Experts of a small language model.
Size: 9 layers, width 160, vocabulary 8192, 14.3M parameters.
Training: a variant of Muon for the experts, 430M tokens, 5835 steps.
Below are experts of layer 6 (counted from 0) of a mixture-of-experts language model. Rows are named gate (a neuron's input weights, with its number), up (a neuron's input weights, with its number) and show model dimensions 0-159. Each number is 128 + 32 x the weight over its row's rms, rounded and kept within 0 to 255.
Before each expert's rows: "comes after" lists some tokens at least twice as common just before its tokens as in all text. This comes from a sample of Wikipedia text that the model never trained on. Tokens count by the router's weight.

# expert 2
comes after: " of", " in", " the", "'", " for", " to"
gate6 [109 133  52 124 114 137 108 130 117 112 143 114 194  81 158 177 103 127 127 165 131 130 104 169 187 159  93 100 136 127 116 104  52 132 118 167 110 128 149  86  81  99 185 148 134 134 121 187 162 145 153 136  67 139 119 138 160 160 152  94 138 101  75 173 135 117 137 127 163  64 114 187  76 132  87 132 144 123 126 120 111 139  93 114 138 129  75 121  92 108 123  26 124 141 158  99 128 184 113 176 111 144 158 122 122 191  81 161 145 164 144  93 138 143  93  79 122 164 148 191 175 167 123 187 125 175 156 112 145 118 164 110 131 109 135 124 160  81 143 117  92  59  77 150 157 106  91 167 117 108 170 177  95 130 125  99 163 132  90 110]
up6 [152  86 182 107 107  94 149 196 152 121 105 132 161 151 145 122 129 153 146  93 108 146 107  82  57 112 159 101 162  66 166 140 197 148 159 155 167 212  94 151 133 170 155 118  80 115 131 137  63  81 111 106 167 165  78 139 133 105 117 161 112  83 158 114 108 162 115  76 110 198  85 134 138  87 180 199 139  85 161 129 127  94 132 133 115 134 167 107 120 141 120 155 123 149 106 148 167 107 125 102 123 163  72 113 104 116 189 129 113  89  70 147 112 111 129 119 107 124 167  96 112 111 147 104 161 102 102 118 114 194 111 124 105 125 136 137 133 126 167 105 123 236 110 131  91 182 135  86 110 130  97  67 123 125  96 147 173 108 131 135]
gate7 [111 130 112 148 160 140 157 127 117 156 126 129 152  78 135 164 173 138 146 112 134 133 167 101 162  59 141 147 156 113 116 131  74 120 222 116 116 134 139  95 130 139 110 104  91 147 161  97 174 177  79 150 152 101 135 200  51 108 134 150 140 189  87  88  92 146  68 160 139 153 143  74 144  99 119 123 127  78  65 111  76 127 172  86 123 171 111 105 136 111 149  86  96 149 137 166 133 102 127  93 153 168 182 145 169 147 144 104 109 131 103 176 145 152  84 164 122  82 101 156 122 108 102 125 114 137 173 130 162  93 116 122 146  70 149  69 121 135 172 109 124 119 119 150 191 134 131 110 187 123  94  63 188  86 106 115  99 100 196 103]
up7 [119 132 129 141 215 133 108 142 135 173 126 120 116 169 145 173  52 205 132 169  99  99 116 136 121 134 197 140 118 106 132 126 149 199 138  89 139 114 177 157 109 122  85  91 171  84 140 109 135  67 159 135 102  79 120 155 140 143 106 137  97 118 189 164 107 111 117 138  98  76 143 138 185 140 160 172  99 144  97 112 128 130 150 196 172  61  81 112 136 140  62 148 143 122 128  84 122 163 106 149 121  96 158 106  83  83 147  97 159  68 128 117 188 147 181 117 118 107 146 110 105 123 124 106 128 119 132 111 132 160 100  92 126 138 155 156  59 148 129 135  92 103 160  71  93 156 136 128 165 127  74 187 135 155 130 152 195 156  97 166]
gate8 [170 159  56 100 138 131 103 172 148 103 132 160 118 161 141  50 159 125  93  72 121 159 134 115 135 146 125 198 106 100 195  85 122 168 116 158 133  57  70 219 112 206 106 142 158 197  90 102  98 107 169 136 173 118 120 164  95 113 154 143 149 131 119 111 138 126 135 220 161  90 222 169 154 101 123 163 118 134 108 164 131 142 110 145 181 130 103 114 133  95 114 114 122  88 116 120 178 146  83 111 114 155 133 122 100 120 130  71 131 119 132 124  71 116 135 145 179 142  97  73 111 121 112 155 160  97 160 116 134 167 138 171  68 140 132  97 107 129 126 119 129 150 115 107 141 110 121 103  80 120 138 122  93 128  67  95 136 130 150 147]
up8 [111 166  73 134 141 104  51 151  99 137 148 165  98 119 110 127  89 179 181 145 197 176 126 151 102  58 102 166 112  75  82 143 136 132 159 132 193  86  91 178 131 156 137 128 197 167 171 127 130  98 161 145  97  92  58 117 127  78 142 125 144 152 130 122 128 140 188 207 129  83 131 108 140 120 102 109 114 151 163 131 166 128 124 144 130 135 133  84  88 179 160  95 120 117 140 209 140 144 162 160 148 104  99  75 134  97 103 107 112 123 109 143  94 140 129 162 113 117 143 158 127 124 119 125 139 166 122 179 138 143 172 186 119  86  79 125 102 116  90 107  62 105 141 118 128  99 158 133  72  73 111 136 119 148  67 117  60 141 121 150]

# expert 10
comes after: " |", "–", "|", ";", " (", " 1"
gate7 [ 82 100  53 137 166 116  80 136 148 116 114 102 123 100 140 133 149  91 120 134 159 138 121 184 138 132 103 135  93 126 120  42 103 128 142 190  74 139 115 107 100 155 122  83 159 197 127 124 152 192 153 106 119  97 172 163 145 172 114 134  48 158 112 101 190 153  96  91 136 102 129  79 163 154 183 124  95 122 168 140 137  90 109 106 191 100 173 132 196 172 134  69 177  51 102 184 121 120 133 157 152 172 106 129 121 133 104 118 105 117 162 144 108 126 118 133 171  90 115  77 157 116 131 118 167 152 145 133 198 166 117 130 138 100 116 106 119 163 172 127 122 107 111 125 153 108 128  81 131 122 170  97 117 136  87 107  70 156  83 176]
up7 [120 157 142 133 174 100 172 112 134 179 127 153 183 168 118 130 185 143 110 118 129 138 125 121 110  92 118 187 116 157 190 150 162 157 145  71 146 142 137 150 119 111 120 109 147 130 111 126  80 100 132 136 177 165 150 143 150  71 152 136 102 133  82 155 108 154  73 111 140 153 143 200 118 103 128 194  78 107  79 207 132 105 114  85 154 120 123 110 127 130 110 149 116 108  95  74  83 150  74 109 120 166 131 134 129 125 171 148  79  90  67 123 130 160 150 171 173  93 107 127  51  90 110 105 146 115  66  85 122 110 166 109 108 117 119 104 166 156  99 115 222  93 129 134 124  69 125  77 126 104 122 175 146 167 172 123 162 141  82 185]
gate8 [142  95 122  89 141 143 134 134 178 166 135 145 101 132 129 138  91 134  88 125  99 159 139 170 140 107  77 153  79 162 139 106 122 158 127 144 129 122 144 126 156 172 132  78 144 155 120 125 143 115 119 147 159 140 104 210 158  97 100 184  57 153 126 158  85  66 134 187 148 163 136 105 127  87 151 172 167 117 146 170 112 124 215  96 165 131  57 132 148  38  84 201 152 130  69 129 168 111 202 148 151 116 170 116 115 153 135  84 138 108 173  74  98  86 106 112 130 159 121 122 161 152 126  93 130 150 129 121 166 156 107  92 124 109 122 159 164 101  85  91  84 131  75 125 113 157 180  82 136 112 103  79  56 136 113 146 144 131 118 135]
up8 [104 107 149 163 175 150 113  97 128 168 145 153 114  96 108 147 113 155 149 138  55 132 131 165 197 112 138 122  72 158 119 132 136 143 167 160 191 172 155 121 158 178 140  69 154 170  86 170 142 135 104  99 183 121  46 151 202 118 156 168 118 161  74 160  94  77  99 129 134 131  82  99 115  58 136 100 154  96 144 118 134 123 160  97 173  99  76 118 118 122 129 123 161 150 119 149 162 170 216 127 138 150 130 127  88  97 176 138 111 145 127 109 110 133 113 128 146 143 115  81 132 126 103  69 179 135 143 130 146  70 143 134 102  57 102 140 147  58 117  90  68 103  76 134  69 114 165 110 140 164 134 138 130 120 132 127 121 132 134  73]
gate9 [146 139 115 163  79 152  97 124 158  83 149  92 114 127  81 158  87  72 110  98 123 123 130  89 186 149 154 134 132 146 107  93 137 116 159 127 148 162  93 129 114 189 102 158 106 135 103 164 167 139 174  98 140 137 139 117 150 184 137  89 112 121 125 101  40 140  83  92 139 104 145 138  96 137 131 107 111 171 166 125 155 158 138 138  88 124 155 136 131  81 126 156 169 139 142 151 162 150 212 169 127  85 143 136 116  90 179 121  64 141 113 121 146  96  84  75 130 153 185 129 189 109 108 168 106  83 180 215 126 118 171 194 137  62 162  66 136 101 136 116 152 141 149  90  95  90  83 120  96 146 120 126  70 132 106 162 124 136  70 162]
up9 [150 150 149  93 128 174 126 118 152 143  88 119 155 128 112 122  65  43 141 108 149 117 129  93 121 161 141  94 113 142 108 121 128 156 127 112 130  79 111  94 113 128 138 108 114 108 146 116 139 118 131 143 165 180 150 133  77 187 166  50 124 104 166 168 125 105 142 102 131 107 111 103 132 132 175 139  84 101 102 134  98 191 151  92  74 140  99 146 171 125 150 181 177 156 155 118 143 135 148 114 123 101 144  39 180 114 223 144  95 188 115  74  70 143 125  78  67 103 111 176 121  98 177 103 130 124 130 132 159 165  58 148 183 129  75 125 131 104 119 122 119 127 164 132 140 100 122 106 212 200 155  97 133 152  85 130 153 139 137 110]

# expert 7
comes after: "\n", "-", "|", ")", ":", ";"
gate7 [160 130 128  87 153 139 159 112 141 128 177 133 122 192 146 101 142 203  36 142  64 111  71 147 119 186 120 106 134 194  75 156 118  89 125 127  78 134 130 139  71 149 122 159 135 212 115 177 142 175 145 117 120 161 150  80 117 150 101 116 153 119  94 105 168  93  88  78 122  98 152 125 155 130 114 132  99 143 138 125 100 147 149 114 169 155  71 125  95 133  43  98 152 176 102 149 138 152 196 105 150 167 106 123  80  76 137 131 113 128 142  76 116 162 153 140 100 138  72 139  81 105 125 150 117 119 104 168 145 128 119 118 197 162 118  99 152 115 151 143 149 189  93 124 130 146  96 104 208 137  96 154 121 167 143 163 144 114 135 127]
up7 [149 146  67 106 112 128 126 114 113  96 123 152 100 158 171 128  89 106  68 111 156 147 154  97 152 175 137 149  86 132 106 118 150 139 184 179 149 135 119 115 149 122 128 146 111 162 152 162  97 134 139  98 120 162  92 136 129 166 138 135 110 150 149 141  86 113 104 113 105  80 103 128 136 143 154 159 122 121 121 166 153 127 141 140 200  45  93 154 127 140 108 170 105 177 123 142 101  83 158 156 159 144 103 114  95 165 165 196 146 159 132 141  42 130 113 109 110 155 116  87  28  46  74  97  99 189 157 118 173  91  90 103  76 165 129 152 144 149  90 117 109 185 110 111 102  92 106 209 149 192  90 140 153 137 101 130 159 103 123 171]
gate8 [145 122 131 140 163  99 176 154 135 165 152 116  71 116 136 122 124 131 108 132 130  78  62 106 152 109 183 159 112 159 151 156 122  72 169 111 133  95 154 189 123 137 154  90 106 103  85  96 159  81 105 134  87 193 100 146 128  69 148 186  52 145  81  92 102 145 146  58 144 158 148 125 122 149 164 111 158 135 130 135  39 205  96 114  95 179  73 149  84 124  62  75 158 134 188 113  91 105 119 142  84 148  82 172 113 113  97 149  88  75 146 129 156 134 139 129 176 157 125 150 150 128 146 144 131 126 112 155 130 166 171 137 126 157 134  71 112  96 176 142 198 194 144 104 124 126 138 133 134 116 159 138 145 150 136 124 135 113 142 147]
up8 [158  99  91 115 122 195 121 158 124 116 154 108 116  96 121 131 124 122 107 101  86 147 182  31  68 136 107 123 149 129  72 183 170  96 132  90 117 130 136 153 201 148 117 103 144 151 204 156 125 112 112  64 145 112 130 140 146 127 124 114 121  59 113 123 119 133  90 111  84  71 160 145 155 124  97  98  79 145  83 134 181 185 165 123 139 167 142 148 146 169 131 196 112 124 127 195 149 148 141 105 113 152 123 103  79 111  87 167 140 103  88 129 151 148 105 115 113 121 148 103 100 183  64  73 131 196  75 115 124 151 126  89 105 106  54 103 154 102 153 143 156 157 168 148 153 134 129 152 116 116 134 156 183 124 157  95 144 179 158 161]
gate9 [250 105  97 152 111 114  72 155 101 112 106 155 142 155 185 122  88 100  93 100 138 115 163  83 180 148 160 212 133 116 174 135 165  78 149 112 137 134 145 163  68 140 113  80 118 106 128  73 106 127 104  78 104 114  90 146 141 166 116 136 169 150 106 149  94 140 159 126 164  94 102 109 188 187 155 144 160 151 152 111 168 128 126 182 157 114 129 154  83 117  84  87 104  91 122 133  80  47 160 169 139 105 152 126 139 144 117 142 151 168 121 128  83 180 105 187 106 135 161 125  93  64 124 115 129 122 156 112 181 102 148 143  97 127 156 136 128 152 106 105 122  96 143 119 109 157  76 124 187 127  76 153 153 130 113  98 173 105 102 109]
up9 [ 56 141 104  88 176 113 109  99 143 142 147 108 138 125  82 207 122 163 163 114 132  58  98 125  96 107 128  72 144 133  70  78  92 147 105 143  86 115  89  68 188 137 155 203 105 128  93 133 197 127  87 144  98 126 152 158 145  86 126 136 138 153 131 114 120 140 152 111 163 170 129 111 106 108  82 130 141 151 138 116  90 156 150 116 155 102 113 141 208 119 153 137 107 193 122  82 185 162  96 124 128 147 100 161 118 165  69 116 122 135 159 151 142  82 170 147  98 125 166 115 165 106 133 157  65 112  91 179 186 173 117  90 108 119  98 154 131 114 123 117 132 190 164 148 122 152  74 156  82 137 174  91 110 137 169 178 106 109 103 112]

# expert 3
comes after: "=", ".", "\n\n", " =", " in", "\""
gate7 [126 148  80  85 127 159 146 156  89 140 160 160 119  85 103  88  93 143  98 151 143 144 169 104 113 132 163 106 175 133 115 102 168  72  87 155 103 121 146  99 163 134 172 157 137 144 149 173 126 106 179  58 140 110 139  92 130 143 168  81 107 159 155 150 106 117  92 151  80 195  97 125 172  65 138 153 131 163 127 119 126 112 146 154  72 144 119  90 101 117  77 144 115 152 204 151 124 120  79 118 146 134 166 122 137  96 177 137  88 144  69 220 137  65 138 114 124 175 166 180  83  45 123 151 142  99 118 163  38 134 166 173  93 152 131 150 137 145 129 133  71 129 110 137 121 183  73 116 152 139 145 136 121 119 138 150 112 149 152 133]
up7 [149 102 212 124  81 143 118 115 176 139  75  68 109 191 142 114 129 104 192 107 149 140 118 189 167  96  72 102  64  55 128 126  86 195 173  83 149 127 111 147 147  90 108 106 107 161 104 111 167 134 124 101 121 170 148  78 145 150 196 101 121 141 165 174 104  94  99 143 177 151 146 169  63 209  80 146  88 114 144 121 121 130 112  84 167 114 131 125 139 138 103 154  97 131 107 152  97  95 110 152  80 139  81 131 103 133 119 209 164  69 184 119 134 136 102 148 107 151 143  98 138 144 108  92 133 153 165 175 133 122 110 129 120 127 133 114 110 125 111 145 137 133 142 115 115 138 169 169 125 156  91  99 185  96 165 115 143 142  81 148]
gate8 [170  86 190 190 127 134 119  93 138 113 110 142 103 126  92 169 136 126 144 109 174 111 111 122 140 181  42 104 122 132 195 146  90  82 147 134  68 164 159 142 176 154 134 165 185 129 111 141 136 111 106  89 138 123 112 174  92 103 140 179 136 125 125 131 159 128 124 122 112 140  81 128 188 105 144  97 133 163 118 149 111  55 112 120  85 174 107 186  91 154  69 118 167  83 149 115 151 118 137 184 101  99 175 120 116  57 122  92 144 128  91 173 197 120 127 119 110 172 114  80 113 171 121  87 116 175 132 144 102 151 107 128 173 152  93 157 120 144 105 187  94 187 138 142  81 156 112  79 192 101 160 121 143 111 120 132  90 132 175 139]
up8 [ 86  94 214 146 124 104 126 147 113 149 145 120 153 102 116 139 157  92  76 134 157 195  92 172 150  67 185 175 127 146 119  95 143 120 174 124  84 146 147 119 118 159 214 112 101  93  92 119 119 132 130 145  80 105 127 122 114 144 174 125 147 152 158 168 124  95 127 128  79  76 130 117 149 119 163 128  59  98 139 159 101 123 103 147 118 117 109 218 105 153 125 147 105  73 132  73 150 125 184 152 168 163 140 106  98 112 115 110 163 115  72 109 144 137 219 117 206 161 132  71 153  94  99 158 121 131 120 155 146 123 133 104 106 106 128 150  97 132  97 149 126 118 122 126  78  79 106 130 113 146 168 190  75 138 108  85 116  85 124 191]
gate9 [122 167 149 116 133  95 149 127 127  90  81 135  98  69  84 127 125 110 129 116  58 143 179 134 151  99 131 138 206 159 162 132 196 124  97 163 125 107 170 148 131 146  66  88  95 157 125 125 118 149 126 151 164 126 106 119 111 150 117 103 154 137 102 110 148  95  89 101 153 150  86 165  78 187 108 196 193 131 131 118 176  58 138  83  80  81 103 138 104 114  90 155 108 117 112 114 118 137 176 133  76 136 176 168 165 130 128 171 184 114 136 159 129  64 154  89 165 175 129 153 113 113 154 147 108 126 100 141 210 113 176 111 112 137 163  71  65 161 101 151  99 175 110 169 109 114 165 163 141 103 132 197 116 121 117  89 130  98 121 118]
up9 [152 138 158 119  85 101 110 125 152 142 117  88 153  67 134 125 118  93 116 168 149 100 130 115 166 179 106 209 151 140 126 130 101 165 178 174 131 124 138 125 128 134 150  48 100 132 151 140 117 110 200 143 134  97  89  90 156  95 140  98  41 129  91  86 136 138 115 164 137 108  78 113 112 141 147 132 201 154 139 111 151 105 132 157 152 114 142 180  74  59 155 122 158 110  66 110 164  95 135 174 144 150 166 150 117 175 178 187 111 171 134 111 149 165 116  62 120  77 175 110 152 121 105 114 117  73 104  60  93 130 127 206 155 126 112 159 176 160 155 130  89 149  87 150 116  90  89 129 155 103  92  99 150  89 127 128 122 103 132 140]

# expert 6
comes after: "  ", " |", "\n", "|", " 0", ")"
gate7 [101  94 125 143 138 138 104 153 138  66 149 163  85  48 138 135 106 136 140  99 115 139  55 154 127 143 102 173 109 101 159 118 111 107 122 156  99 181 113 140 121 161 132 209 110 162 102 100 102 112 105 206 125 120  82 122 178 135 142  97 155  87  86 131 117 123 163 108 119 120 140 147 119 120 175 120  89 159 154  76 163  92 146 151  97 173 109 104 120 133  81 125  69 100 106  99  94 195 152 142 146 142 117 168  98 164 162 114 120  51 124 137 141 111 164 109 152 195 158 105 102  99 106 135 126 113 114 143 156 161 213 114 178 126 115 129 121 100  80 210 120 122 122 163 125 146 116 106 147 138 144 227 136 166 129 184 133  74 125 169]
up7 [161  92 126 172 214 136 144 116 124 185 115 184 207  92  99  94  82 120 140  94 128 132 137  87 113  56 163 129 103 124 148 141 115 103  73 147 141 100 158 126 105 158 212 115  73 131 131 110 136 185  77 105 191 126 151 160 148  97 113 112 139  99 145 125 180 122 143 131 106 148 149 131 154  97  75 104 108 140  70  80 121  46 155 166 139 124 132 181 107 133 104 171 186  68 158 101 129 186 174 115 143 121  91 145 150 143 140 109 163 113 119 123 149  32 145 134  90 131 134 199 102  81 107 125 102  67 102 130 142 118 165  75 128 153 148 135 140 127 144 146 147 104 148 158 125 156 124 131 144 150 134 142 175 120  96 134 105 105 116 111]
gate8 [ 79 114 165 174 116 127 163 103 119 113 181 151 171 198 123 140 121  92  95  93 162 148 136 119  95 106 134 120 119 121 144 136  96 127 104 133 141 141 103 174 111 104 124 194 118  82 184 118 108 134 149 147 110 107 144 131 139 136 137 163  74 137 124 163 145 117  93 108 138 129 101 174 161 133 117 136 164 151  72 123 149 121 166 100 166  99 177 170 110 226  59 161 148 193  52  92 147 148 174 133  93  54  98 134  86  93 110 180 104 112 133  89 144 121  94  94 178 147 190 125 166 122 113 157 150 120 104  99 126  58 156  87  92 118 224 176  93 137 140 139  96 119 130 155 148 128 152 148  63  87 146 138 102 121 122 125 122 101  96 148]
up8 [149 119 141  78 127 125 139 192 143 117 127 151 117 126 133 149  80 140 172 130 145 146  87 119 145 136 129 122 173 103 154 148 119 111 110 218 118 102 135 162  91  69 124 115 130 124 167  73 109  77 115 169 122  99 155  31 129 144  95 102 118 107 132 144 120 100 121 180  82 132 107 162 186 154 193 163 171 182 104 133 155  61 137 128  66 133 123 115 139 126 100 161 127 156 146 143 197  77 108  51 151  95 100 133 128 115 117 151 144 217 120  78  93 166 169 127 163  97 109 123 145 102 149 140 124 140  97 156 109  97 161 116 157 131 144 120 130 122 128  79 121 164  75  91  76  93 177 195 121 126 179 162 167 107  96 152  87 121  99 138]
gate9 [ 59  88 140 123 148 158 112 144 144 128 134  90 118 146 176  99 119 119 117  97 151 129 169 145 121  98 160 123 167  55  96 123 189 146 104 105 101 142 101 167 164 211 118  74 141  81  75  90 140 168 160 106 124 123 121 100 122 133 122 145 136 134 105 117 165 129 132 132 116 175 112 142 141 165 114  64 159 147 190 160 122 131 119 141  64  78 153 170 138 112 101 131 166 126  94  94 132 127 123 105 128 132 121 126 166 168 172  99  89 204  60 174 149  99 149 151 165 175 102  96 136 109 103 132 147 181 133 163 120 145 220 132 108 151  66 141  98 149 105  91 121 142  98 121 130 143 102  64  37 174 192 158 112 156 109 127 124 123 108 155]
up9 [144 179 129 150  89 107 154 179  93 115 154 120  98  79 120 149  82 114 144 144 130 121 118 142 147 116 113 126 119 148 147 136  86  68 136 116 131  73 187 130  80 106 109 160 159 122 145 121  95 111  96 126  75 126 119 134 112 142 114 147 124 157 179 152  72 149 114 130 177 144 124 140 146 107 182 160  72  99  84 151 144 154 156 165 202 188 119  90 127 143 117  85 107 162 176 109 124 119 210 116  68  87 166 146 131  88 146 113 178 114 100  95  99 149  90 137 202  97 147 150 121 135 123 119 140  93 162 141 115 149  39  91 143  88 149 144 114 182 149  60 148 189  54 162  81  95 159 143 197 153  89 102 147 140 148 125 147 130 117 110]